python train.py --experts_per_token=1 --moe_layers=[0, 1, 2, 3, 4, 5, 6, 7, 8] --router_score="sigmoid" --scale_expert_input=true --lr_router=0.00105 --norm_eps=1e-05 --init="normal" --init_std_down=0.00486 --learning_rate=0.00205
Below are experts of layer 6 (counted from 0) of a mixture-of-experts language model. Rows are named router (the router's row for the expert), gate (a neuron's input weights, with its number), up (a neuron's input weights, with its number), down (a neuron's output weights, with its number) and show model dimensions 192-287. Each number is 128 + 24 x the weight over its row's rms, rounded and kept within 0 to 255. Numbers have three digits each.
Before each expert's rows: a language model's description of what the expert responds to. This comes from a sample of Wikipedia text that the model never trained on.

# expert 3
It responds to: Middle pieces of personal and place names, mostly after a capital letter or short opening piece, as in Malc-ol-m, Fitzgibb-ons, Port-ra-it, Arm-ist-ice.
router:105109130125143138165179078110092131135074126123144115176129147122096092112117117158145121156135123176137108128106127121142152100108168086092104125124103091094111157093150124124133187123101131131123094091174132102164144087105117100101120124133139095134122117118142153092116109140104113104
gate0:153144111145128126151142159116150112138089112131119124106125125111118187102155133135128115107125114141095123106100133120131098115115166128099131120162089125101118101151134124084146166143145137137082100144138147119106101165147109089152141070082128111133146115129120143116122128096101118130
up0:140143125115153140152139149113131098139132122115113125109132147143118118166176113099156108122122101117084167128104139119158158129130112124135121127122138123143152091119128128127091118116143145162144121149109100146123133125109127124095100147149122089136123124126138137117148158109107081188
down0:133143118130105163098113104087124110173132126108090125129154042102125093118131146129113093123100097122126080145093155148083153088151156122094129116164090175078137110128138082146145104118131126164154149120081126129104128136168113124116141119171109145142163103121125127121079173127158118122
gate1:100129128133122163123132117149099102118118160121119121111123158128135130080113127130136141109121092144126108106145115093096107156135107092134117138114148146189085146177132154095110159119130160124113161124187155127137116136134118147103144133093126119180111126110134157120107125131122140116
up1:119138147112099140114131108147131089149111128120164127110150120124116081129113066127154145149139119122124082107094143143145153075124107165153154139145174111146155120145160129106101152154127135145102130124200118147136156150147145118128087114105118129126162107153105107081154134142120117102
down1:116139134151106117155072177123135116112144200160155125143135147108117098093092162085134094125185151114130107082124134079121149136131146130113142126140164133151147150071102179127115131128126145144127094155107071160148109108140088112135147119103137103155155149139113160127139092131102128138
gate2:114116126092121095140132111182139104157132125116145109134125111102136134104115164135139120135144085184106136112128135108104127102120105132160133114151131113121096137124137124147106184126091093083163134156121130118107133123138144128130147137121122145145150084145077109087148120115143094076
up2:173108144129147164128135151077117112118087156127115149104098094156137107111149102131113137103121134120115123146111103139161123134117170123119133087122174116120158098103130078131140083104135110134143132075077117103153122150109152144117098145107125112126105109169157171124094116102160144136
down2:115124112104141122097148116104109091128124144093097120124166127149134175133114146143187099079161100127093149158113133112149109118117141088125114121109112183146093130125155128102120130111111156174133120097147122132120129135090093152147155077174120124063109111058151155130150154104135082175
gate3:163105159139142137136153168157095138139127131170123127130152117166131127166133129112079159110082086100115130126141152140122122127123123104111118161097133152128139131144140139128128123110141122093115138122118166123126114123098146160141121132135139161123129152118101128139140135138117133151
up3:124096177106132140109137106141111152174170172114160150137164132119112097146153107096090140146134087110117123117130140124152184101135115093101105207073140134145143130093119109220131108127145138085139153118146143113120141122150108160134092151130131171125133096116119147095163151119097133127
down3:166156148137104131122155163115150168133150125124151139101129109150123130115146081120127124095100095154146120155104130129086133116153107070137121127146183093121118109148123134141148097126147114127128123140136139131114157163132109192159156140105115152156111110122116170144142120117103148177
gate4:145070106061144072171158124124129121095110127146142148127107104129126107121119107156143120090135161116130151075092131132160128181122140121103103129124125133141113147111171098188143107097104160141161141137122112092161094116151147104155114122180159144151102129126087179107086138112156123091
up4:120148130129137114136145089187126126129173103140156144160116111114151101152135160140155073154111153113112119143130134139130124143139136162117138144135142141110087150112140102162131143147107108094124136130131132151126198128130187110124119126150132119135089108117137100139101133123119088101
down4:113141154156149116126126141110147121076131145105150155140143164115101138120124144119122146127129099094127168156143118146114163104116129103112139122110108174143164109135108132150152123155137119126101099165143109159088141101115092117106147105121110109157138132168159152161130140129128156171
gate5:124114119148160117115124101098130089132129127176120124136107132121117096111126150136136137122133133153162136120126133090092131144118134119129165096121067122156091142099132121115091185103109130149152085112135156135114153117112171124124117122121121092124107093067123151161159118114100100059
up5:141098133143140137138115106137142132140119139142143087081114139180151111135135119109102123120096104154069126117140149146121146198106124096155188144112101159161099125073114123118083155141127135172122128112134127099159095176102173142172108127134114112137138127098131139192156115145136122118
down5:116140131109116134110099156084136126189122143149090126152142172135129134118138112129087162114138107169142123124120116101092138126094125125116121129126089126147133110128120128135095108129123151085151110123103105114095127156108126145114116112162057113177099160155171098136105146124143142139
gate6:093092148150135107131142125132135133095105140155112132116101120144112111122124115132097158147103146125100178118125103132119121156133140171124145142063121103120104121120097119156137122120102126101102095130131139139165179093099131101135108144122137167113201129105120137106094122145114120151
up6:096111106119168114083124142122147115122109114145127145109142118132131113133135134154147143162127145115121153134154110128141090140120103136135137135073150128111161125120109111140114133147129126145122145209123139109159167130144119129110124156142119154175181112103152121104106145161093128159
down6:096104109099101137128113147146140187091154095177087136152146151142115134122137084103112086129146154127101134108097124135129122186128101097192129098105155117127091133135091144154109134109138127083103105129132133113126124123109112125129132114111070134093140114083143108080123161130143114133
gate7:142105102112148094155110178121135129105175132134069128098134148130140119108163114164135106110116136113134146111129141127145138164135116128145088104085144117089153161110076138154126075112115135141108127115157172149130095062152110125129102150126146134139164109101081103127138117113114145090
up7:118134107112106109166078142113156105114145141142075124135153145110134085079125117122132113124133136110116103137150137099126128171133079140100129130116131124132100103162112163153136102137120175159114149123138150137147085112148106145167143109153096117136136144153120081138120176148128113107
down7:099073164128107166132131176135135124050100111105114129118131104115093123137123132103117115079136130125143143134131104063109103182128090097129150104152137140121133110123100117107117095136133085142121149156182123111129068118108150143112160084101159160117099108154118069094126188148144078175
gate8:134138138168109118110122175133120159114124173103113135141145107157151113136111160148126113122122137128119147127136122145082119153135131159149154143110121128128165104154168127127089140132148098139118108118065121162156106178147142131139100119130188109083102129060128136187138095177162157096
up8:149134126129164154103124090108086133112127109145134129131105128129126119151118159109141089130155102127107123121120135125162144114152173111111113129118144118072049123079100148118146161120116135098122121187109146136138127114128110142120131119145100163154149106116164132122149155113127109130
down8:179104112088170082128149115166112117123115107136139140134140140152138098131139136138075129141104136136136088104104177101137143175165161126140201140153126139141158155106139129138172163140118096141106113133100137164102144111158112125095119074082164131097092174145139129098130097124096109111
gate9:106129103130131117172138122133127126152169132137156143177095130148116150085101132130128124088134121157088088050126149149091149134132116104134104109122122126088140134103091132146110167138111140102091126146111127156141150125140157136138127101110145167134105131154096143113118074105196174127
up9:133138140094148119143108164127171099193138121116150136147124144126117139093131151088078114134128135159098131154111109114126142121123148135157175116109145134125107157141136120126172110115143113112133110149154160166175167123096115125117144122104139175061102114146177133150102113101125103121
down9:096149123079117105086143151113137140157144118110141128174159100174102107114187145121124093116116095161122120135093126128132122137139082116101131111112154119135121114123098123125114100111153103192133153066095120140159124125099083155142106150132125142080136074164139127125146135134139138146
gate10:137108109122104109114114068156102152083128094105130161117121093084113135110119159152120137113137116121130135133112133139124113174136106108105135150094126114119128131103106137144096116111123155135122196133141082155159176127122149096155138157125132130165143132158130129116103098153116157119
up10:149113138138163139145077147109145108169135137097124178122114138071166129126107146129089119134138131165122120165140118078147129110128125129167170169121111124108100109163110176142145101127089136153146113142122136140126080175164068144148162125107125142088094098106149104089133137095110129124
down10:127109119158120128097115114158125122119104136079102127159155128139174081142161154144081142090114129156071122134159095147133144133155154118127117085169148130119096142114139174117132140122140125120150133141143168133114115143088123115124105137122142140150153098184130139099121128165132121154
gate11:084099113135135157082152145146078136150140133138145178148120132126149132156161157146123129139107091117156135174110126118098127150150130132147142084107146114095118116081101090105140126105118129127141122154154138110116139114105114160069132138148130151113095100058119132090105124130134143151
up11:115147142098098107146143134162104142108143115121108125143179137128114127137142116127109151105143080109135110177129144127104122152129135131134108105156131174143111091107137124108176148111164162133154152123179136153124107100105128110137110118145143133154196180071114087105133101141130146131
down11:141135101138145174145111173138083087084138084114118184132135124098114201145145132124151199083164120144119150116115113124166118161127157112122132165138081124150169188108104159142172158122134141150151091116130112155091121157116125120129085095118113167110168108138111123153124119141110116069
gate12:131142122121190141100110117131122116106133137180149149128127102127116115173084104149134095092147168105135148101143167132121144105129134118116133103123090192142119185118134143160134159133152148113112104109153156106113169139103162119118079133178133121101107171085119146163144147152155130117
up12:153176126161095109123117137153122149077186152126119123095121127108144125135149147155096126115119086101144123121123109150164127130124100108145082128121183146141140117127132122155121104115137126124155166146127141148172112140129093106147133183123131137130178133209132142122085117177136171170
down12:128122127134157126095110102132148191134115124144162127138125140114077147128128123082104159176100140119121127142133116173128135083138152130166172124164114142087108108125144120112141141139134093091099161110096118090121091149163134104128098119118148170132154155123112123102096129076142107146
gate13:125129103116113094181101120103121127162161087121112135157136128050131080094074113116106165134169081142134125150142114116125126119083143128118122159151121140141175163135143140103135104112132125133096129155136144125142109102134145109115096121107139132147144165168146091128160134119114116099
up13:161175116157149110124112170122171147155116137149133153127143113164108145160138094126147108113114159134084114119139112099127128133148121153097110124143122147171110123140103131121120106133131127114084075171190098155121156126156139152124103125115141118116092140134132121187094109134106144147
down13:145146151113100124108133109140144078136116160121181135156118084099174150150137140154116142161113115121091111148062095158132114136153096148170114128155145135128190121169111138101091122124144122135189117141157138133123150128061110143168129119127173147100127111128122131101066133114133137113
gate14:117095144127171116159191120151064157164111150130085150159104118167119110157129118104124107120101160124138148127136090143121139148124124154106109151085137122143121112100106149125147125130130069145139067089143169100121131111104116148132157141134127190124180138087123143117115170115156157080
up14:129119147112185167163124130128121159171137142103096152106109131155119150110101143085111106128118146154142109091133107121133138114105087115120080160106118134127103106143115104149123106128126099143146096146151197166107144137108168140141137127132125123097132130107102157152131143141115129123
down14:142135145168098100154110105130142129115143103077119138151135086138154134100146094104147117120091125118126117118122150141142132122126128128114132134140156032112096136138095159139122115120110155163091153137127107127155129128111125127141119151122176131118132137155144089116176106119094125107

# expert 15
It responds to: Second pieces of names and words right after an initial capital or single letter, often Spanish or accented, as in S-ed-aka, Jos, Val, J-ō-ji.
router:157132114137114119106157108139091148094022176144107171164124113171119106130142090151082097100113166168113106113138109133146119135086123108114137118112124128084146158085139117118136176129104116131127141110142158131144157108105126082102145178106148117107173110121076147099119087131121114108
gate0:114140169128136159097153202161126124144166133121150145107180122096137121124140114115141127097108132120066197142088127139179138104129176146170108118095102115141132127143145102119113102116130101123137131196119152131145146159106108116108125129140135133127171142114115169149103077183112106124
up0:134129123137106172112122164159169145144134134111151163140147136079138129147119120098149143121143152112057164124108125153172141127134153117166102078127134156158134130186132175129135106108139090160096141141112171176139096127102110115104089178113138134115183101106138106149109103179094113115
down0:131113134123104139125106125133140177099132089111114117166113104110071139109123150171117120154151123148112135175091140122151151102099134129101168111145123142128101171130149127146084117145102123112173166147109137138134094106132136153133150137103134145125108121170122121079089166123156142128
gate1:123112150138156138090126162145099102166154108108168136128156124151107152148126144141148120137109150153070136124125160110126111119145092072106127115108129148139083179097140162140116151125097157129129113100110152140146119140131158144114086127141140133115141104061138108137151133121122117111
up1:134153148129149117134133122112111128126126139148073159111110116060171107120123123140152161140163154114112143119163126126095146090131213170104153132125122104108135103138129107095117128123133117111144122137088113119137099112119097128143100130129123165156120138145149128127132099159148162141
down1:159168120109122126129119118143105088156114141156149145101117146160112131138127131127149156122105194109159103140107103150142123077113126143132172107143080129134145171101155108133166113126120166139094135126124162093122135129140137140103125126183156118100099110148146123133119126138146160113
gate2:156154176112147124145114090176160107120106157153161134100107144115135147121158161107162114196129121121133162097172141126140142103136106114190126116116103154140167101107092112105097118097130113113174122158136132104130194124119101103152135126117116119106123119128130204111147133162146081163
up2:156111120135090140113111131129140107091143136097097120095088120161124129150091097110112132110092116140083059110083122089127128131132162146114107149143136130098078119115130130165151126123094152129119132105092149127138112117118142160118126125139137124137088108118148095122118129172162132107
down2:118105139113106150132176127137127097148102151122129107100127087140149131109128115136114090153126112140169074147149116121121131149113106156097116092108117125099130114143124149149128124136140104139092146152131081135134111132101129132135177133144095126131171129083098144172148113112109100113
gate3:103112145094113139165127161167128126159123175149100127099105154138129124087132169126158097143132093113112088148105124100148112112137129133131126130160146121172097112100120131132128105134127137170090125159111159144109103123112127160105153122143133118163100098096146092192125144125177117166
up3:130101138113111105137163130121079134115114073085141100101121076117137169155130144154151101151122126110129124150117178140081126144143148107121129088111115101136131142153135139150132111143111126122117116146115107136141061106118138097085116116104150067129145128068114141084128112107148133105
down3:142098148150114126127084121128120119139130144144117117096127105137142165126127100175120129108150085100134157155135156116111125116104161134140146143120101144141105142110129119174148093155147101140126135118113096106100099118098176167178136095077145164147107112121069182126118164130135109117
gate4:143138140113120150104120111171121097127126137099183142083105102114144152109138115142148141102138090116125141151105139127125128125122157108148149141088104135101152117113108112127114108117148104142105113126115087113133118109105151115120121134112142123158131108117137168138100088102109111129
up4:142099142114142133113116145119094124140099130159114076118134149136154106146135106128134105160099145141140126106159115107135113150143112125110113127090137122128137152144148121102129147138106152140129147105129155076095156164143131134137104177139131133084118120128133151118166155167137129108
down4:158087205102142159084133126156151123110133130156133110135132126119125121140161143102119117144131126156133157070107104139107114091121112160133115142122162079153125136128147112168150126106166145151152139134096165119138128126145178148114160116136156122159087132160126136129104123104131119119
gate5:136118134100131144128131127154163154135108124133142122132145120151149176113127129130135133114112132121118121121173076142165135138124079118185109073133150107083100100103157151076123103125141089142109149119149158114128144128121148123090129161091172113117116083182052144138132150098115093161
up5:126144142112104124109118119149156133132167139133124117104153147140166069139118111168118139145119139134072179162152079101142115151106126158175124109113122105114154148156134167132163121145163102193124134117127138109123095140090117113130070121130142139118155103118128146173105137126144091121
down5:153127127124118101135110105117143138176137130139068110132119145138077152143141114126117147141134159061125195105149105102097171130156133095093142132171177095161121135118120116137168103116142122106137144115132168139148101101146112089138135130103105108167120144128089120114117174102122145167
gate6:144171140128123122075143138145162124147115162103130176127165141147102120111131095109145097117116152134110132113142114140143158110139146139141104136132102097126077153114152091145131147139132131150102114114142121188114154110107129151115159094140126099109113145177126098136134110120096148132
up6:110138129125134123206105146130173106146157106189120086083119122136108109144112148105094172108112118127110133161179175121083171129133097123159126148125093180132155121130104103109136091133155144174113149155129080161115175144153150150180119107123114127166111110122167122132157144130124142171
down6:074145162103177123165145119128112109077112104124174134107135115123104132163151125141142125160103140095133120122163108099130161143112110137106127100133104115124128178122110117150127145152152107175127114084128135125157131103133095133111132098136125101158105138165157128119118105121091117143
gate7:111122114134145146148069154162162129094114121090110129162142133153138131116110110152116113101133133146154108129126109129162103102121120102160126128141163188065104113139126104112134111117120140146112092105112167134131146046081170109112122134111140089114125145131154142091120103115151139103
up7:099104110121144155090116164156133157113139091145120108150167119158121103143100108150122087109135135125143079154103113124126112099121138089116134138105155146092071177125128116133123147113111117109114146111145144132193151067100158127117156104130138124121081144147136154079100149083121161087
down7:099160116128140091125102172126129116119166120114114114151167139131154145164139118114140150103142125131140066092142114167130149123151123123133089111131163117052174141154128107124116112122114161156148140156171130109112159117124096075121159153141103140161134129159136094138121127111107130106
gate8:065100150130125122105137054142071120117191124134113107116161103131152102104088100154131114115111096109102153122144044119113137130116110119135150186096114079203142113106130121138130110089099118150098116139105127123123111167107141117143100144162145120115091116115138093119107130136150107113
up8:111199109132105130110132151160102088113108146136160140084110153172127106142172140122122101109137103137120167116107122105108154154127138122134133099100135118113189105126168140158148139130127148094156149152105149134090106125088160147135134119119112147106094120127165167121107118141092136152
down8:153131170141159095148125104140124129116146119116111150112116133101100147131125116141103138156125098123137127082105148118112127116122153170146147139134162124159135118115155129161105145122130068106118162171151139175132124142112167130098111145136091164122116117129142134140098075145140119124
gate9:116151131138142158089122123127112128150102106161119153101143107088158079156112137103158144105105171141132118110102119079121158124126148111086142152170123158115086129116102139140098139134114105157108137121083173161153130142154078140132115116137134151142157086119137093124140138134122115102
up9:085127100143113122189121165118102098115139142164139131150095109117119139144141101179130150114116171111123109082119092136122124146145135156146137134120107125097174112139091123157147121124137128129132145158113125109113085082158091119104070141138124153151120125152114118188113119160152108138
down9:107145111088103116086163128091104185131134157071173123107093146106159102145138090138127163111151128149175144158108090128151164144144121132118156092130124131119116113123142138114150094122115125131142130173136139071107129110122098122126116115136113133143153128124137094117135137156093131126
gate10:171103137162113086091124122133128112129108129141113143076151102112130139132109101112103138110121125112102130068106151147157120124134098128143161131081124138137126112170136112137111167141119109133113114135166106176142142126148109136136163169121128099154104146135124150139117181155108124107
up10:120078103119117137134103129130124107109117142124102138174119138147138112144138144157197106122102161117154119150174096108134108133160120123069151128150112146125133105120131136143132095115134152118152137141082169110115106122127149142116138145152160138131142080110140068141130127083109150133
down10:150108125117127153134162109107136100145147147175152105161120120115143161135096112090141128172114095121113149126161121087170101119113144121094149154105150141182155116098117141120177111110096084116123148122107155139151095116117132151141139157130115126103110143139091118150126162129169134161
gate11:177109116115092097111122164133142151107123116112168125154132101147113119123126094104168098152130149122116133100093185095089112124123131158114159122147133090114118120167143129085120133116108126123155127125136146114130116155097147140120150104127139135126104144159149145109171121129098160108
up11:125121111111077132119133130162130089149125133156135153120142178118110077129154103102146117164109141137075053161124163118105176113123138179084127101160112132149179109123143106117121116136142124102172098142151107127136139134126097129167159105139125115115126110123135159144138103134112151111
down11:125150105108124145173138151103106102124089161118157129118148137107120140106102123068139160116164159120125122143107126141164107141141151077047104127110130129094129139128156122124128079140108130173135107102113139153128093084118140128149146121120156112099159088173142129136127150166124084134
gate12:115141126128137124148104139147122118149109161121129164143138135098147113101139080121167126174124118108112129115147119124101099104138110115112112117066140107151080089121117113103127109166130120193117129098156144112110152141165111140156142113135121187106135118135173087114135129118125122153
up12:106160167125119148125140171111105144094104097128148147126141127141115090145108151123102145070142156117136122136104143123150135154122128101121103135169156144135155169144149161132133178133122150108148104154152152124141095105138156136127067121093088135148152137132117112140147158096145121140
down12:173136128075150160167138118144106141097114105111166127155118155096169120132155118111156126110132109094135142095135145151159126118151114110146148137163106141066124103123112118091135173116106176123115149168142187148108099144127140141152096141150100165160100125107126134153133109149112135149
gate13:126104135120144175129149119166144131146136167123131085137166113140140160116160113138144139132083139140099176112145103100164139101134131061212126133109126116123155116095132127134133163116112130139139145105156121123111140110130115134107058145123135151125184105078138124093095150102174120145
up13:124161121126139114129157130149131125098147138151112150110186115128123116102172159100150116157139098161131135119106134109143073129131107124129078163145091133138149109097139065132133159093151122133144140164113130094098098085053107121132153115127110135153121128140127163158126111144113135151
down13:152089136133122164144131146154128135096132155099135168136115137089097099147132147082105166127138116108085131134140108200117134139139106070169145123120139134138116120103105116163110135108127110138145121148163095133115103125166139111130107132112153109154133116128148135135156130142114131128
gate14:086162126135114126045129121117120133144096103099147155165162093127161147154144112117140104124127110131140156159149131125105154131119115092137110097113143122105135169139131133114125157153155122158116143107157108135123105127156124141069150174138164137170121114137120158089168125154114122126
up14:090098131126132128134131110116108159087139133112132118136167108151104140157105130093126075097163131113179139158141125130080187122114130122136092104132132160110155110138126118093116140111155136107114143093152104120106130126117153102081139193128107122138127143174086157149115139155102149122
down14:121110172138160119126117131116159153143131085140128127146179133115114121116139106110101156094156113080149126123132133109090115151120119102177140084121114160159131165101079157122095108125123155156127150158133121102134150109162164128208138107083134134128131113121098128118164138101087087110

# expert 5
It responds to: Interior pieces of long or foreign words, often after con- or sub-like openings, as in inesc-ut-cheon, Dep-ut-ies, Azer-b-aijani, plus particles up and down.
router:143099117125136086171115134139129107133081173118128099130089117107098115092125076186124145103113144148096126118113125110137144120127138137121140107137053127111108143150172122114132146127104159148139122113175159135137154125126117140099142154124148141155164089108122117127171073168114131095
gate0:125149112166101107123137112140109148140107038071141140139143103120107151130126096162103144115139142145134104174151119103156089115132129134106135120134097085169129139104152087133115139116102122109136103147128094097102100137159158139141159136120142130170196105134144137108125104132138174158
up0:086074155140105130105145143127100112133164130096162136132066148093110112107098057138118152160097133076108106145130173144096091125134124171117087129113142111172166153136136142120112136133131136119083106125099134133131133129147145192143080134121118104149128135115132182112165130128115153104
down0:148112137155093133123138115146134161111101093136124126157106112097144165148116165102164073097148108167106139084159134116148080152157066166068101122130099161121159124123090155107088128097142199119105119146111132135119163076133108094132149105163141161149124166132091097133197157100136142074
gate1:104123134122128153121147079130136097136136135136119123130146106105154140159164088149158131154148125102160148175137159109107138130119137136151103109074161110096165126131088139142098112137143166145162136101115132142131150103115103134092106106125134114181110121132148153105123126163151124063
up1:113094133128107145117154090097111128169137102155113135119168122128147150102155136162135134163141094118168135131126158116125124141139116108165121154102151096109157142139070114177086107117131137150143164090120107135144135127142074124095088168151137150179114107136120120119138139164128126111
down1:151087175146139166125148119099109188101130090111094105106140130079050150128143130116156111112120114148111134142136095143118094123132124146139104155136113154149113154104125175145171125113130114110146115114149158130140110124159092119146167110144118108147105125137135140110147104119133110142
gate2:096098168121123156128127132159134111143081159109160118165118119114163156112134084193122117105114116121140114131137123164111091199130132141109148129140103112153136106163119124111147123125143121129159090161126179183142124099164149131115109126134134122098135135110096141158133103124128128072
up2:101196095103106106127182122087122111116120123138136146092114155165144144140119134109157131119139168123077114134092161096117135108119148134129107132094128099175124163135123121139136114110123142109156115164099093116151100114133069117102138146121126157119125140127164100124094094148100122121
down2:109132113160133114144123097170104075127116122128165149128137111093141189100146066155123136114184110116148118174142161123142111107097134137164125154131149152133171184174104111152110113150135141156147147120136129157122153129101129117127077126124091089128117122109131144147133119130152149109
gate3:137134075143138160116081099152113124127140125125136127130152131127150121112158120103144117144126115132152116129091132102159128102134145119098067132158105149088143108143119095113099130108142189147148139108141137152100110136133150106088120114149113079162132109112168158144162117101106114187
up3:119147131137112119117156092091123150114080111105130143156093128109108184112142137105149112123112098134088109143103168089122113190113112138079118134153149163174148106151092131118132180152130114114095090108179090147129138144121138113134160112123129102151089141134161108119147104125086119117
down3:098168154114124110135147139120159178101082155133114122113116151135091137108110147086140125138147105113115117107115126112122176140143156102115096117164102120134122171139091146113194112117093134128109155093139164095136132121113159110125125189144126120083118157136115096130112116137115072137
gate4:140143174082143124097118123133107160097146150115073114111124110137095110071124148157147115147141119130110173111131145104111152109129142148117143142129099130104149081080137159130135121121126125124110128103128095130182129101116116141142160093159136132089133113075098107092123139133092103082
up4:102136118112126164148144145122142094127112147121133106162144153162106164187132099164088159124106120164146146139140122116163127139135080123158154100135168132114158144127135142103140113119160123088173106070114126106140130154128129089069131143142137169160122140165111112115124099169122114147
down4:173142102141126160151103154128153184177100127093175114135159104119134101164129168154101144116145121134132156078102104138130160135143149181113075131121101147120153190107115120116131133112130119162151130154129137122081132120127176154106130150110116137143154155102186132116151152107149119127
gate5:148134074077168066124105125113146108107147117094135132113088120154150163138077129132116134169119104132089079103139116136174145138115140115133148147125111157123110108129120176119110110169117122134119129126150142147149190148123138130152082091106150099115081121104156140167136128087120165074
up5:096142146197135129100116094149127141148132119119164104171171116104124128147156148096140095112066139142118193140128148079087115130134096112142134098117143120160067159125125105128130141137122140119152134107138120131160135171148191117100139133137117118164129137103152139123133102141108105128
down5:127101149109125117156132103115111161097116140160110147136111138072112137121128081151112158187135124115123138140134140127099134095111105130159101119144114176147102112073119131120171102101125096102128115142097130091131139147151168197099127124102120140140154143098110140147082103120097143180
gate6:118133118136162099148093093143144159101102111122131089163148132167135164123118089108144157125179181128128132111106148156154092117121110139093105111108110101144086148100139119129140136100134100134133103145120142132125116185113150150108119122087118141087107116159137072132131058102147150146
up6:143117121127158087125157118135107117122135168139129084187118134081098135174131123096128098109121108151097110135102159092127150113117155120130140117106089129141123161119181146126123161103123129074142119123123183117139142139131085105114169119135133157118147179117089152141146127128151127163
down6:127101167141089115099162159114166103103116144115135114132149141127136175139125139115089139118120095145149119113114141146092109076112117126143129141099117153116138173147123125088142097138127109132130129097120126129157164129089062138160189124115137153114117122107136167149162120134117155171
gate7:168102132144103138121103138129131158111146129121075140122134122131148125138115086113094128167099119132099075146112170103125136124143132127144127170118095100129130112133121140143127146124112144195103160145153128129151126121112152107172136119121137125156123121159117132127084118120125129129
up7:109138156113147121059106102152121132107120146122183089131130106107147142082169111126144096150124109117156189122143101152142112147127103116110140109086129115136111106114094145135135103122138106100097113138106122108136152114134159163148101129107143132143111112102161091100195124157106107146
down7:130105159164143137121131130119203167153111098131123130118107118115101148158097134146101135107141132125097106122119132156128083167135151121160116116144139108116075123157143108135154098142113107102122155074133164127116080156181150131130138143086160126109108089195097157118178114053138134118
gate8:148135112129129111102146160155120110111106141133126114148111126137182145174128028134161113117077138126129158114125146141122103113133167152166141125107074117097127165144159142161093158131108099135148124137129098107149162115131145136134161172125144115142109122133111138114076071146142131135
up8:195149147131114079177118139125133102153122084100136121129082119129189131122088091128142101129093130147147109142141133109131066129134141143104134099161076124114065147114152119113097128143150159142196147150131121120132157147101132136087164147125140121095136159112119127148153105139163132145
down8:100146136134118059161147098136096130110121114167140145138089139116138101111142137123186134145108164121120112110134153151122103100150118126109129108097146138166117132078147105171144103125146161172127107130125129137089138111144115119153119125114117168072104146138121128164067140170173098137
gate9:122156159155142175125108139072116121125129148129098121129122148131133118125095154136124092147170154112146136086113103111129121157116109104119111068134099137076124124127115111130069105158123154170142156161144148087131168086110129117136064117115108151130120164165121158126081126138068141122
up9:106167051125135126109137082110130120141094139114119087148130145135127162149152107101144156085192140131179106096085113120122149110133125143124175113144147108158097116107127106116183117105123142107142154128147145124095104106093081117147122093153135152134115112097145098109155125122080138127
down9:151131136102150143135148125086158147112102084168119091065116075126125142127125122136100116102148084115105155130096144160073129116137101128105119116115085153167103142123177138134125131087170101123116095158135129138096119145158120137172138085133113140145148128113146084124148135106134162098
gate10:149148153074136133137132128106130107140161173148146128108123137111104102083120126165132138135129153153069176123139136121127155139140164113103182102109106136149179122122139097162128136129104115145104149116116085125140167077102109146144118113126135154131123097191112125089120166097160147127
up10:099110130122106101109106114163127101074132138095119103107171113118124149096194134121131141077136105119124136132160144144143154102124087106121117137138109167104144125132148130169106128143131111156095139123120148111114101139130080079162138130140146123164103117140159107101121110166119093087
down10:143112078151143155154117164168148128113155093080120132132130119121109173113155143142145110068130143112171110134112130136049138122110121139147143091154137075099105090134155158141130104135132160164141101133136117111171120134107184107093130145112133154131141141145116140148120134130107114097
gate11:134117116106147128086144085131124165117139119123165124124119089157110107109084089121161161139138130150128124087118175151117164108123164143141164114130125113156091164082139136095077134102111125171103113150150104130151188122161161107126127174139154144153119109110127132121124139145146090097
up11:115136176106114158162147147165128106155156132134101182121118143102115152147160148110115110109121140176095168145148141109078137125149088133094091161101124125119124127109103141134171124169137134095117135144135170182124080107102115138114168093169125133120110105149145094104186136106112142113
down11:135105122152107116071125116090142127139086126163119109134150116150109116156084123125148154128117113168135134126111092111108177117119127140120130105135124148160140107134122133067143129117111163084068154085146142117147083096096116076101087166105092166121164143117165121135119123109125122171
gate12:137152154096130152116121125068136166164141135118097152112122129164121117130106133139116152127131168173166101121132122104104178111120125118115161116149133110164098121138121135097127156129118144124089129107160175146128181107104125184117075073167174138118107140132109139110144151106113146131
up12:143136134118125112141128144162137105107153141159131124205105084090143113130132131092130076147130081106080126140174139184120098112131150149120136153125129141092145092143126146145151096137127116101163141174142109085114150115118141165158131151112113114134131143142129105121112089108146133118
down12:156122146122098139115127091128095159123128091162154168124162087126105153135133077110173119120158103102137157153113166103143142118148171135128132131115158140105151162098159159147165139090124138095104116119126086124163113131105155155123165131128144132157131163132094167127109118114081146082
gate13:114097171180163136148115114101130108112147134115115113121116097160090101138132136101140192123145140127168103127147073126120164110112121144118135093117117136069182113130119097117139118120119111158112144092123113152084129153124135135135123099136119103128076121141162096096175130124098135118
up13:162081124163170120128151131092147080131143116120134134128113146154087185118129169144094108100133123142110108162081122122140147125128107154129163098127131108109144095119115101134139111091105177082123176113160151147119143136122130087133077124139130128099082102166079136163088117110081129151
down13:126114130107094182152115116100125153112144125148132131130135164111123139164151114183123149176146131092118133135179094150159130097176154139131118126121107148150107100102141142123166135186116128139142088099134102149114145134138167153175113122104080140125135102123181108120142143123158090102
gate14:148123127099131157114175146124110124133102141129116125136111113180154145116108128181100122080128118116143113098180136142143130194120150114113149077125109174088123178112123142156144155119142145129162111082111140094159103108096108138099116138121137114137203130117135179126140144144119173152
up14:108090136146071103137160143130145146117110091127118138095132158120116137131137118096166101152097083107123145145114161127092141093129106143154061157108140111157157172109128102137119140112139127111117112132142088132116143114136128153126104155154139119119128104139104066101144114090121094127
down14:100109132154122086110098150145120138152101131109147107138144125169138131148142181089108119139132100134108144148138116148135140114117116117119113137135142155110141154163149164143084160103106165118115079111169118136087117132118180184171093161075130075145111139114120117113164099123120146138